Weights of a small mixture-of-experts language model, trained from scratch on English Wikipedia.
Training: 640M tokens, 4825 steps.
Below are experts of layer 7 (counted from 0) of a mixture-of-experts language model. Rows are named up (a neuron's input weights, with its number) and show model dimensions 96-191. Each number is 128 + 24 x the weight over its row's rms, rounded and kept within 0 to 255.
Before each expert's rows: "mostly gets" lists some tokens that are sent to it at least half of the time; "comes after" lists some tokens at least twice as common just before its tokens as in all text. This comes from a sample of Wikipedia text that the model never trained on. Tokens count by the router's weight.

# expert 45
mostly gets: "An ", "=", "Born", "Occupation", "Type", "Died"
comes after: "=", "is ", "was ", "as ", ") ", ", "
up0 [158  99 135 142 144 155 138 132 136  77 135 115 133 140 107  92 116 135 151 105 136 149 123 134 142 120 111 140 106 109 119 123 183 121 170 145  33 127 152 109 133 119 129 145 132 180 130 114 134 144 166 126 128 124 150 129 166 119  94 130 108 126 175 124 130  99 118  88 135 142  80  97 104 125 127 130 129 154  91 161 116 129  96 145 164 115 116 154 132 129 172 137 142 140 123  99]
up1 [101  84 137 123 172 150 131 156  90 201 143 122 121 119  86 157 114 111 115 138 153 120 127 115 124 166 103 111 112 143 132 141 194 158 103 120 131 132  90 149 107 128  97  95 171 102 160 139 120 137 115 130 140 104 133 118 149 113 140 120 111  64 100 124 119 149 139  87 104 144 130 122  91 114 136 116 125 122 153 145 146 102 179 121 153 116 116 118 120  89 112 154 142  93  61 161]
up2 [102 117  92 132 146 117 149 122 113 148  94 109 126 130 117 126 133 129 133 113 174 137 100 132 125 169 113 139 126 166 139 111 152 109 103  97 127 111 125 138 159 126 157 106  97 145 120 148 126 107 113 127  91 161 103 151  83 115 131 148 167 169 114 142  95 104 124 127 141 125 112 127 106 138 151  91 122 158 166 109  93 168 113 120 135 133 152 116 160 159 164  89  95 117 120 146]
up3 [ 96 133 127  91 117 125 136 142 115 146 123 126 123 125 133 142 149 103 127 136 102 178 111 126 134 146  98 156 121 160 108 129  75 113 129 101 143 105 129 148 179 157 140 169 136 124  96  95 151 144 119 115 113 128 124 140 139 152 129 160 200 110 124 142 120 191 131 126 150  56 111  85  90 109 189 118  93 118 120 126  78 104 130 144 100 122 154 115 120 100 135 124 171  92  97 120]

# expert 15
mostly gets: "|", "|---|---|---|---|---|---|", "|---|---|---|---|---|", "|---|---|---|---|", "|---|---|---|", "|---|---|---|---|---|---|---|"
comes after: "|", " ", ".", "Notes ", "% ", "0 "
up5 [164 113 120 169 161 122 118 131 148 151 115 168 106 148 158 143 135 108 163 154 136 129  93 138 168 113 146 187 130 132 126 100 117  99 130 109 142 150 118 141 153 139 122 119 123 111 107 111 106 136 109 134 115 152 123 111 152 109 154 129 128 101 112 156 105 115 164 107 177  82 158  88 168 104 124 144 128 137 120 138 141 142 136 112 114 137 175 147 153 124 157 136 108 113 109 199]
up6 [115 152 111 133 151 108 130 134 139 120 163 129 129 185  76 146 152 128 118 110 177 151 152 105 123 113 136 148 118 142  92 123 131 123 122 122 146 125 133 122 148 135 126 116 124 125 101 144 156 144 115 100  98 141 194 133 118 103 139  92 198 176 151 138 110 151 141 160 105  95 132  76 147 114 133 115 115 148 104 152 133 132 144 135 120 148 170 167 106 136 162 127 159 130 110 184]
up7 [156 133 153 200 123 162 183 135 121 140 148 140  97 134 115  78 145 138 130  99 129 135 112 139 143 123  67 163 158 129 130 138 124 121 102 110 125 133 124 114 129 166 145 109 125 173 141 135 118  95 150 107 154 127 149  92  66 126 135 114 101 135  96 125 162 106 122 156 134 105 124 137 109  72 112 124 124 140 133 185 102  96 129 115 130 148  97  86 118 126 177  97 117 137 143 145]
up8 [137 133 117 129 127 119 149 111 142 117 145 174 125 120 126 140 114 153 124 125 162 125 162  93 121  88 162 129 149 201 160 132 141  97 119 141  99 112 144 138 146 171  83 105 117 113 182 120 115 153 152 184 104 139 145 145  95  71 120 132 146 144 129 171 150 140  99  88 161  79 137 148 165 147  95 119  89 158 120 134 148 117 149 147 129 114 120 132 138 152 128 105 114 127  72 141]

# expert 32
mostly gets: "″", "00 ", "kg ", "FW ", ")\" ", "', "
comes after: "–", "| ", ".", "2", "1", ":"
up0 [127 128 144 192 133 127  98 147 145  88 109 154 152 113 139 136 115 135 151 134 140 105 154  97 157 175 146 180 138 130 133 107 180 129 129 108 116 156 119 119 141 134 116 116  91 137 159 127 124 112 160 142 133 120 170 152 134 148 148 125 101 126  80 104 138 127 131  96 141 151 156 109 122  78 143 139 130 130 107 110  82 106 155 124 146 140 118 168 106 136 152 134 133  95 119 154]
up1 [ 79 117 143 121 203 111  97 133 149 134 113 177 124 187 152 159  94  79 121 102 152 127 126 148 122 123 127 183 146 134 144 111 133 143  70 120 129 166 119 104 109 160 160  80  93 112 160 130  96  95  95 170  94 113 144 132 179 128 151 102 127 112 156 121  81 138 146 124 144 140 150  86 129 125 125  65  86 129 158 123 125  84 127 126  95 156 137 136 104 180 138 125 115 109 115 113]
up2 [148 109 115 133 114 147 188 125 109 121 152 124 136 129 127 118 144  98 110  93 121  95 130 151 151 158 122 119 146 140 188 124 107 169 107 164 137  80 113 132 135 148  68 139 114 131 106 167 128 110 114  99 151  96 128  98 123 137 134 122 130 107 206 159 117  85 125 149 102 143 152  92 132 137 108 151  72 132 116 157 123 170 129 151 127 140 147 115 131 126 137 159  90 145  92 110]
up3 [125 141 163 152 154 108 114  93 145 103 113 112 150 174 154 134 139  99 149 131 120  97 157 144 148 124  94 124 138 133  97  82 119 121  95 181 175 153 154  92 155 123  93 126 144 148 143 123 105 148 118 153 110 119 145 153 142 150 169 109 139 151 126 113 102 204 118 122 115 142 181  61 124 117 131 158  87  89  79 115 130  99 130 160 144 131 116 126 133 148 148 107 136 107 126 152]

# expert 51
mostly gets: "Am", "Pro", "Al", "Ad", "Cal", "De"
comes after: "the ", ": ", "- ", "of ", "in ", "("
up0 [146 141 180 154 116 133 116  88 114 127 139 136 124 115 116 145 149 109 114  76 135 143 143 105 192 143 110  91 108 144 148 111  87 157 119 162 119 110 141 134 126 113 109 186 119 150 144 127 120 152 123 133 143 117 161 154 134 141 138 100 139 120 136 127 156 110 126 125 138 126 136 139 112  88 166 122  90 153 131 149 105 154 114 151 173 125 163  86  83 127 118 147 133  67 116 162]
up1 [153 141 139 153 142 162  88 144  88 122 107 105 150 130 125 122 113 132 149 102 141 100 172 124 149 105 110 108 125 124 115 123 107 125 142 108 134  92 146 111 130 119 147 129 128 104 160 181 150 102 107 137 107 135 131 146 142 156 144 132 128 104 138 133 134 144 127 154 174 136 124 138  93 114 135 105 122 127 101 137 106 125 127 112 115  95 118  91 126 114 122 113 114 154 131 139]
up2 [ 98  81 112 129 157 184 136 104 144  92 132 135  99 137 153 154 106 124 156 138 143 139 131 112 153 140 128 151 117 176 157 127 131 122 133 171 117  84 117 146 100 125 118 101 148 144 108 115 128 117 143 147 154  88 152 140 115 139  99 151 108 146 129 116 158 138 160 159 167 135 156 161  68 104 144 129 113 127 116 109 194 183 129 145  98  94 131 132 111 134 102 122 100 137 126 112]
up3 [118 114 101 142 143 143 104 131 152 137 157 145 133 122 125 147 116 124 155 167 137  93 118 112 135 136 144 156 158 137 130 114 133 116 129 103 133 173 121 202 167 140 116  93  77 169 137 161 121 151 166 181 105 134 111 158 144 107 163 107 117 121  98 126 118 147 128 111 139 120 131 163 163 110 105  99 104 130 138 137 153 124 145 111 103 144 145 134 149 119  93 131 118 141 108 178]

# expert 35
mostly gets: "comm", "sup", "exp", "dep", "comp", "Sup"
comes after: "the ", "a ", "and ", "\"", "The ", "s "
up0 [132 129 163 121 130 124 124 125  46 113 133 109 160 110 112 116 125 121 153  92 146 116 149 130 152 142 114 155 171 165 145 132 119 145 156 133 135 147 132 161 139 138 112 171 162 132 151 145 115 132 137 143 114 114 182 152 131 126 151 131 190 134 134 108 129  80 142 169 143 148 120 158 112 112 126 134  93 137 124 115  63 142 143 122  92  92 119 116 125 134 140 172 171 144 117  84]
up1 [155 103 160 131 154 142 119 116 137 108  91 154 148 189 107 137 152 153 120 122 128 115 140 139  96 132 146 119 146 108 111 108 129 151  82 160 160  97 101 114  84 137 143 119 130 150 166 142 154  87 111 120 116 149 125 118 141  99 153 142 117 172 125 140 112 150 161 153 117 107 147 153 114 149 106 111 150 148 148 148  94 100 116 109 174 131 141 135 166 139 114 126 114 140  97 130]
up2 [127 107 141 126 128 144 147 169 107 145 111  81 119 119 153 161 192 141 135 155 169 124 101 131 109 143 124 139 158 139 180 134 127 162 132 155 146 109 102 163 131 161 137 141 107  98 149 165 121 140 135 148  80 152  90 124 129 105 104 129  81 143 120 124 184 139 139 150 140 104 123 127  93 119 132 135 143 147  89 137 149  95 103 135 132 154 126 125 140 144 136 145 116 126 136 143]
up3 [120 108 185 106 130 136 114 106 164 110 166 120 100 139 171 118 135  91 104 199 117 140 106 118 136  83 121 130 153 136 139 170 148 109 113 124 103 131 103 174 140 154 151 118 132 143 196 136  94 123 145  92 151 133 121 129 137 136 172 149 116 139 144 134 128  96 132 154  99 149 123 134 100 128 170 118 141 154 146 159 165 112 150 123 176 119 119 107 110 122  83 171 112  87 105 112]

# expert 50
mostly gets: "across ", "Const", "Yam", "Vill", "program", "Port"
comes after: "| ", "|", ".", " ", "0 ", "+"
up5 [114  97 120 102 122 151 106 156 113 141  88 126 152 133 158 152 138 138 154 127 154 157 122 115 125 135 113 131 122 118 166 118 123 195 142 122 149 173 137 111  77 143  98 145 122 135 100 111 160 155 124 185 106 125 122 135 146 143 198 139  78 111 171 115  74 104 143 112 126  90 162 141  96 107 158 156 120 171 142 147 125  88 142 134 103 145 124 146 100 165 172 132 122 128  84 143]
up6 [128 117 111 118  91 111 142 116  97 148 133 129 152 146 109 154 150  85 144 145 120 149 127 123 139 143 141 102 131 165 145  71 158 168 116 134 136 134 136 134 172 164 111  86 128 142 119 130 159  81 131 129 151 138 101 145 133  90  99  94  83 155 132 148 133 144 150 125 155 131 133 120 160  99 166 128  92 145 148 142 127 113  97 118 116 140 187 128  73 122 114 137 108 105 134  92]
up7 [127 175  96 102 141 132 152  84 131  84 113 130 126  97 106 105 123 130 161 149 141 130 106 141 124 108 122 150 116 120 119 146 114 147  96 156 103 123  99 125 136 145 114 109 142 156 146 130 151 164  83 107 129 119 120 139 181 133 170 142 113 141 144 163  86 109 171 101 137 143 127 116 110 134 111 112 106 133  92 126 125 129 143 109 133 113 139 133 152 124 161 142  98  78 149 127]
up8 [158  84 132 112 130 126 147 164 128 116 132 116  92 165 133 116  83  76 114 137 128 144 132 116 141 111 107 134 166 188 185 114 108 157 121 163 114 169 130 158 122 150 110 143 122 149 117 118 112 119 113 151 136 116 137 121 127 107 133 120 143 150 159 109 100 158 136  99 124 124 121 114 126 131 158  81 100 175 145 133 140 121 167 131 165 131 146 167 103 149 131 119 150 100 123 158]

# expert 7
mostly gets: "part ", "role ", "because ", "name ", "List ", "death "
comes after: "the ", "a ", "The ", "==", "his ", "this "
up0 [114 123 150  87  70 134 141 105 102 126 139 141 131 134 168  91 167 132 150 140 156 130 177 117 151 115 139 128 115 125 137  98 136 124 142 100 116 119  98 148 134 123 125  96 131 114  93 137 145  81 116  99 140 131  98 137 163 130 133 137 122 158 114 112 162 120 157 105 134 136 113  94 126 139 134 136 130 144 183 159 119 162 109 156 122 118 127 101  88 118 124 147 124 164  98 141]
up1 [161 128 106 113 163 114 122 167 105  94 145 104 117 137 143 152 131 136 127 127 141 147 131 121 148 102 112 162 157 130 114 142 139 170 126 115  89 105 148  97 111 164 157 135  67 117 136 146  83 126 146 128 143 125 104 124 159 125 168 136 152 165 121 151  94 104 143 154 105 173 118 113 125 105 134 162 110 139  62 133 114 133 109  91 162 142 180 125 133 128  87  95 131 109  97 158]
up2 [131 124 116 175 144 147 120 148 126 111 116 137  96 162 147 125 123 145  95 120 146 136 143 118 110 122 129 117 119 138 153 124 120 156 108 145 121 118  79 148 148 149 108 101 130 132 177 140  75 138 110 130 159 110 145 122 140 123  98 107 119 128 155 127  83  94  84 125 108 113 135 127  83  83 128 118 134 108 139 121  64 109  95 124 117 170 113 126 126  90 126 175  52 136 108 114]
up3 [144  97 128  85 113 100 102 127 164 122 109 168 125  95 103 155 144  86 127 178 140 169 130 156 129 137 149 203 126 175 137 113 125 122  72 109 157  87  73 147 140 118 123 145 150 150 176 111  80 126 160 154 110  89 138 131 145  77 151 146 113 167 146 110 162 136 119 137 107 105 131 148 131 156 127 115 101 117  91 109 143 102 105 147 109 138 118 163 138 121 101 119 146 128 149 134]

# expert 12
mostly gets: "Sh", "An", "Th", "Ch", "Br", "Tr"
comes after: "| ", ": ", "- ", ", ", ". ", "\""
up5 [144 144 225 148 155 114 144  95 156 124 126 157 159 125 163  76 106 108 143 157 107 116 165 118 137 125 108 106 118 121 149 107 129 132 152 103 121  82 131  99 115 116  95 119 145 110 162 138 123 101 143  98 103 125 166 165 113 136 123 111 135 119  86 117 155 129 127 146 146 157 101  83  85 147 104 116 109 127 116 101  66 170 106 139 132 129 107 117 102 134  94 145 137 130 154 119]
up6 [149 145 147 148 169 114  78 123  99 154  63 117 101 148 129 165 119 161 124 125 138 121 174 117 137 140 169 126 150 142 129 138 165 138 125 125 110  94 122 149 107 141 132 124  98 128 160 126  79 134 108 144 130 106 153 164 116 129 102  96 151 151 122 104 141 138 116 114 148 114 158 144 126  94 157 141 108 112  82 101 110 132 149 183 151 119 138 132 145 162 117 134 134 124 122 148]
up7 [154 109 105  96 144 155 167 172 139 153 108 166 104 125 116 146 135 133 160 169 126 162 105 137 164 113 121 131 107 123 130  91  86 146 110 120 123 174 137 171  93 101 154 166  98 104 106 155 135 119 148 134 140 131 115 169 116  93  90 166 148 144 146 125 115 119  92 118 153  71 169 150 131 140 123 135  97 143  94 145 105  73 131 122 123 142 123 151  89 160 131 122 143  98 126 140]
up8 [128 149 120 118 114 156  95  59 139 100 125 174 113 109 163 150 107 107  99  91 157 120 146 145 160 126 107 159 150 149 105 119 130 136 130 107 142 145 134 131 132 123 114 138  98 146 152 173 112  78 169 124 108 158 151 121 160 128 146 146 141 179 160 152 155 138 127 136 158 137 127 120 140 140 122 155  88 117 132 103 126 122 126  94 143 112 126 135 121 126 138 138 121 133 125 128]

# expert 49
mostly gets: "|", ").", ")", ";", ".\"", "\"."
comes after: "| ", " ", ".", "also", "–", "s"
up5 [150 101 110 119 132 107 164 129 156 123 173 154 159 132 118 103 133 100 154 109 129 120 148 113 149  78 159 115 168 162 209 136 150 135  90 136 123 140 118 138 114 124 128 119 112 154 165 145  91 126 125 116 157 133 151 125 101 109 131 167  90 156 147 119 146 131  51 115  87 128 151 127 126 132 123 164  65 152 125 112 129 139 133 101 155 130 152 125 101 157 112  96  96 138 150 125]
up6 [153 137 158 116 135 144 120 136 131 103 175 159 166 167 134 123 128 141 137 144 120 119 120 151 123 135  84 137 174 126 157  87 116 165 105 116 135 129 169 121 139 135  96  95 115 139 172 129  73 116 141 106 112 163 104  95 133  61 139 136 119 109  82 144 148 177 137 119 115 120 101 135 102  97 139 103 100 130 157  53 134 123 133 136 137 151 165 135 109 163 135 157 124 113 123 132]
up7 [114 135 122 174 167 125 132 144 122  90 101 121 125 121  82  99 139 151 118 105 107 112  73  87 125 121 119 146  95 188 127 144 124 137 156 149 106 113 128 137 138 170 132 149 138 110 107 193 142 143 108 114 123  84 105 153 132 150 125 125 157 139 104 122  99 141 137 119 133 178 112 108 133 103 116 139 156 140 132 162 121 142 135 152 146 163 126 149 102 143 132 123 102 135  93 161]
up8 [168 131 127 114 112 131 113 114 137 135 166 144 176 177 163 132 145 111 129  90 150 123  97 136 111 117 134 100 132 123 140 120 152 127  90 132 152 167 124 104 173 137 107  84 129 139 161 111 155 139 114 135 155 113 171 127  96 119 157 144 121 155 141 151 108 148 138 135 114 106 116 130 192 101 130 154  84 155 133 118 112 134 142 111  80 134 133 142  78 120 163 122  90 121 148 130]

# expert 41
mostly gets: "196", "198", "201", "195", "197", "202"
comes after: "201", "200", "202", "199", "198", "197"
up5 [118  94 142 101 146 128 103 156 135 114 148 145 181 115 124 135 156 125 109 149 141 110 120 123 142 144 148 125 136 112 176 110 135 139 145 114 126 111 122  95 140 122 127 112 132 119 100 107 117  89  92 182 134 130 130 101 149 150 110 177 153 128 128 177 131 146  77 104 110 131 122 118 104 143 134 151 120 166 167 141 143 137 109 129 123 200 123 139 119 152 155 126 142 107  77 171]
up6 [169 141 125 130 119 150 119 108 130 115 126  97 132 113 126 125 132 135 118 129 127 134 130 144  92 114  72 144 118 123 108  90 136 159 139 101  93 137 116 121 131 107 169 142 101 132 150 109 123  81 100 156 121 115 129 110 127  73 151  83 144 189 124 110 137 122 126 118 111 108 104 137 124 128 139  61 115  96 115 161 120 105 105 184 125 107 163 156 117 161 124 109 126 104 119 130]
up7 [137 129 135 172 169 135  73 125 134  96 116 119 131 123 115 140 152 161  98  95 106 130 139  74  91 124 109 151 141 149 129 109 123 144 125 150 124 104 103 129  95 113 134 140 123 107 169 140 146 166 142 132 164 137 123 123 121 111 139  85 152 133  75 130 111 111 141 156 130 135  71  67  69  79 122  80 165 115 111 112  93 154 120 165 158 138 121 148 104 136 122 124 119 119 162 108]
up8 [138 109 143 112 139 141  64 118 114 120 149  85 145 125 111 145 155 106 153 141 130 165 138 135 148  84 133 116 132 194 156 125 107 148 131 135 122  75 134 161 141 105 140 124 144 169 136 143 128 107 120 119 166 108 201 148 139 123 187 112 138 128 133 132 101 116 152 176 157 129  89 139 122  76 157 154 146 142  82 120 163 100 117 117 111 145 155 169 155 155 151 129  93 136 143 134]

# expert 11
mostly gets: "Apps ", "Total ", "Personal ", "Votes ", "Genus", "Species"
comes after: "| ", "- ", "\n\n", "==", "== ", "==="
up0 [136 144  84  98 146 109 109 113 153  95 128 114 171 141 156 135 114 127 106  77 152 139 124 142 172 127 112 140 134 177 156 156  69 144 127 102 109  93 137 128 149 117 137 103 111 182 121 130 116 151 137 140 111  91 110 163  94 151  83 145 144 132 149 129 134 106 109 107 164 146 148  82 120 128 113  74 160 122 139 170 129 152 129 113 110  89 112 124 123 152 132 122  98 126 136 132]
up1 [ 98 115 100 126 165 141 138 148  96 147 126 138 131 127  79 128  97 121 175 137 154 129  82 126 134 115 140 134 118 110 140 107 144 125  89 117 122 148 153 188 161 140 126 148 105 133 150 126  89 121 130 108 161 138 131 118 154 165 109 155 127 118 156 134  98 123 140 127 142 128 181 108 152 176 137 188 133 118 169 143 130 115 152 144 162 136 111 119 177 111 162 147 137 121  95 174]
up2 [130 131 159 126 143 170 125 140 107 156 132 185  98  75 126 135 165 132 139 135 126 137 143 118 108 145 118 132 100 132 131 101 117 125 176 147 115 159 107 143 157 171 145 196 123 144 160 142  86 124  79 115 166 147 155 120  75 145 117 148 140 116 139 138 123 139 102 111 115 138 125 144 148 140 125 109 161 115 119 156 126 144 134 132 181 100 186 123 137 141 136  85 135  95 108 139]
up3 [114 115  90 160 118 120  87 157 140  75  80 148 122 158 154 112 139 147 128 147 119 135 130 112 100 126 113 132 154 144 122 141 125 143 107 118  95 129 200 130 135 148 159 128 117 137 155 100  86 136 134 156 125 116 142 137 130 131 152 160 158 120 146 150 108 144 134 148 128 120  87  75 131  81 115 128 129 163 114 105 143  91 131 145 168 182  86 160  65 125 121 119 112 132 144 138]

# expert 24
mostly gets: "Palest", "Pol", "Alb", "Candidate ", "Ir", "Connectic"
comes after: "| ", "- ", ": ", "===", "; ", "=="
up0 [155 103 116 160 144 124 118 141 149 103 116 113  57 134 102 100 149 141 106 133 188 129 108 134 128 153 125  78 142 176 150 138 135 159 143 131 134 182 114 102 108 127 124 108 129 107 117 129 100 120  86 128 172 135 130 158  97 103 138  98 148  94 103 103 117  93 121 162 124 165 127 150  92 114 165 132 117 112  90 126 124  88 148 124 134 186 119  76 154 140 146 118 128 152 122 188]
up1 [155 127  88 137 148 136 168  82 115 154 140 107 128 121 155 133 115 107 126 138 127 131  95 108 161 108 124 116 193 117 169 153 122 147 132 128 127  91 135 104 133 152 152 139 157 159 157 150  84 124  75 167 142  65 110 148 139 139 135 108 140 158 126 167 135 145 136 125 112  93 114 155 127 145 156 123  93 181 100 120 144  85 132 159 171  95 104 103 117 114 141 113 146 101  79 148]
up2 [152 114 147  87 141 140 117 107 153  93  98  89 113  77 116 110 146 115 115 152 111 135 111 148  91 158 132 176 163 113 123 113 145 149 148 144 125  78 133 160 118 109 102 131 147 142 133 117 124 128 126 126 148 114 130 146 133 112 151 136 168 159 149 182 130 184 126 103 119 104 144 144 117 149 141 104 117 134 120 126 112  87 112 150 150 117 157 112 172 126 115 124 132  93 120 133]
up3 [106 125 136 139 122 150 145 179 161 130 102 143 127 129 139  87 135 139 118  94 159 114  95  65 120  95 147 123 132 102 110 123 126 127 155 156 143 120  97 146 101 126 131  99  96 176 123 127 140  69 158 136 162 107 145 168 130 136 110 143 151 171 117 160 104 137 141  97 140 143 132 129 100 186 136  90  79 165 123 134 124  99 115 114 127 119 103 101  67 162 157 118 118 140 108 142]

# expert 60
mostly gets: "this ", "new ", "same ", "these ", "some ", "small "
comes after: "the ", "a ", "-", "The ", "his ", "an "
up0 [140 118 139 187 147 141 154 134 116 129 174 147 146 120 127 159 111 125 134 128 128 134 111 131 109 137 146 126 151 126 132 144 178 146 137 133 102 137 188 102 136 110 104 117 162  94  81 122 168 165 118 157 144 115 122 147 144 126 126 119 175 151 107 140 122 122 197 127 144 147 145 124 104 144 143 144 102 117 100 145 150 101  99 158 134 145 124 128 133 122 124  93 133 144 117 154]
up1 [119 132 117 135 115 146 134 110 130 130  87 134 118 115 114 114 123 163 127 137 105 106 131 113 147 100 110 144 143  96 140 151 154 143 109 131 117 185 122 180 112  90 112 148 135 152 136  94 153 180 121 103  82 121 136 110 146 133 125  93 132 126 119 134 152 111 125 111 168 132 160 158 120 105 130 130 113 128 128  81 104 105 117 112 146 131 122 148  60 178 164 130 129 101 117 131]
up2 [106 138 123 110 133 131 127 129 162  99 126 158 141 138 108 143 144 170 119 116 131 147 119 123 149 191 130 129 138 116 147 105 141 166 134 156  98 137 165 130 113  84 119 139 137 158 123 119 119 126 140 111 132 156 145 130 128 121 113 127 127 119 130 159 125 127 158 163 117 126 103  94 164 122 115 124 146 118  83 134 147 152 132 132  99 158 194 177 102 143 138 107 182  89  87 137]
up3 [ 90 148 157  96 103 116 106  95 142 136 101 122 127 164 118 104 132 141 143 135 122 119 117 121  82  94 173 153 124 127 147 119 124 147 132 147 125 141 127 153 102 111  95 136 104 155 125 182 121 130 147 163 187 126 114 119 139 161 161 103 126 147 125  93  65 127 111 143 128 141 130 101 127 132 124 125  94 125 144 117 152 148 148 113 158  94  94  80 117 141 143 169  95 101  65 132]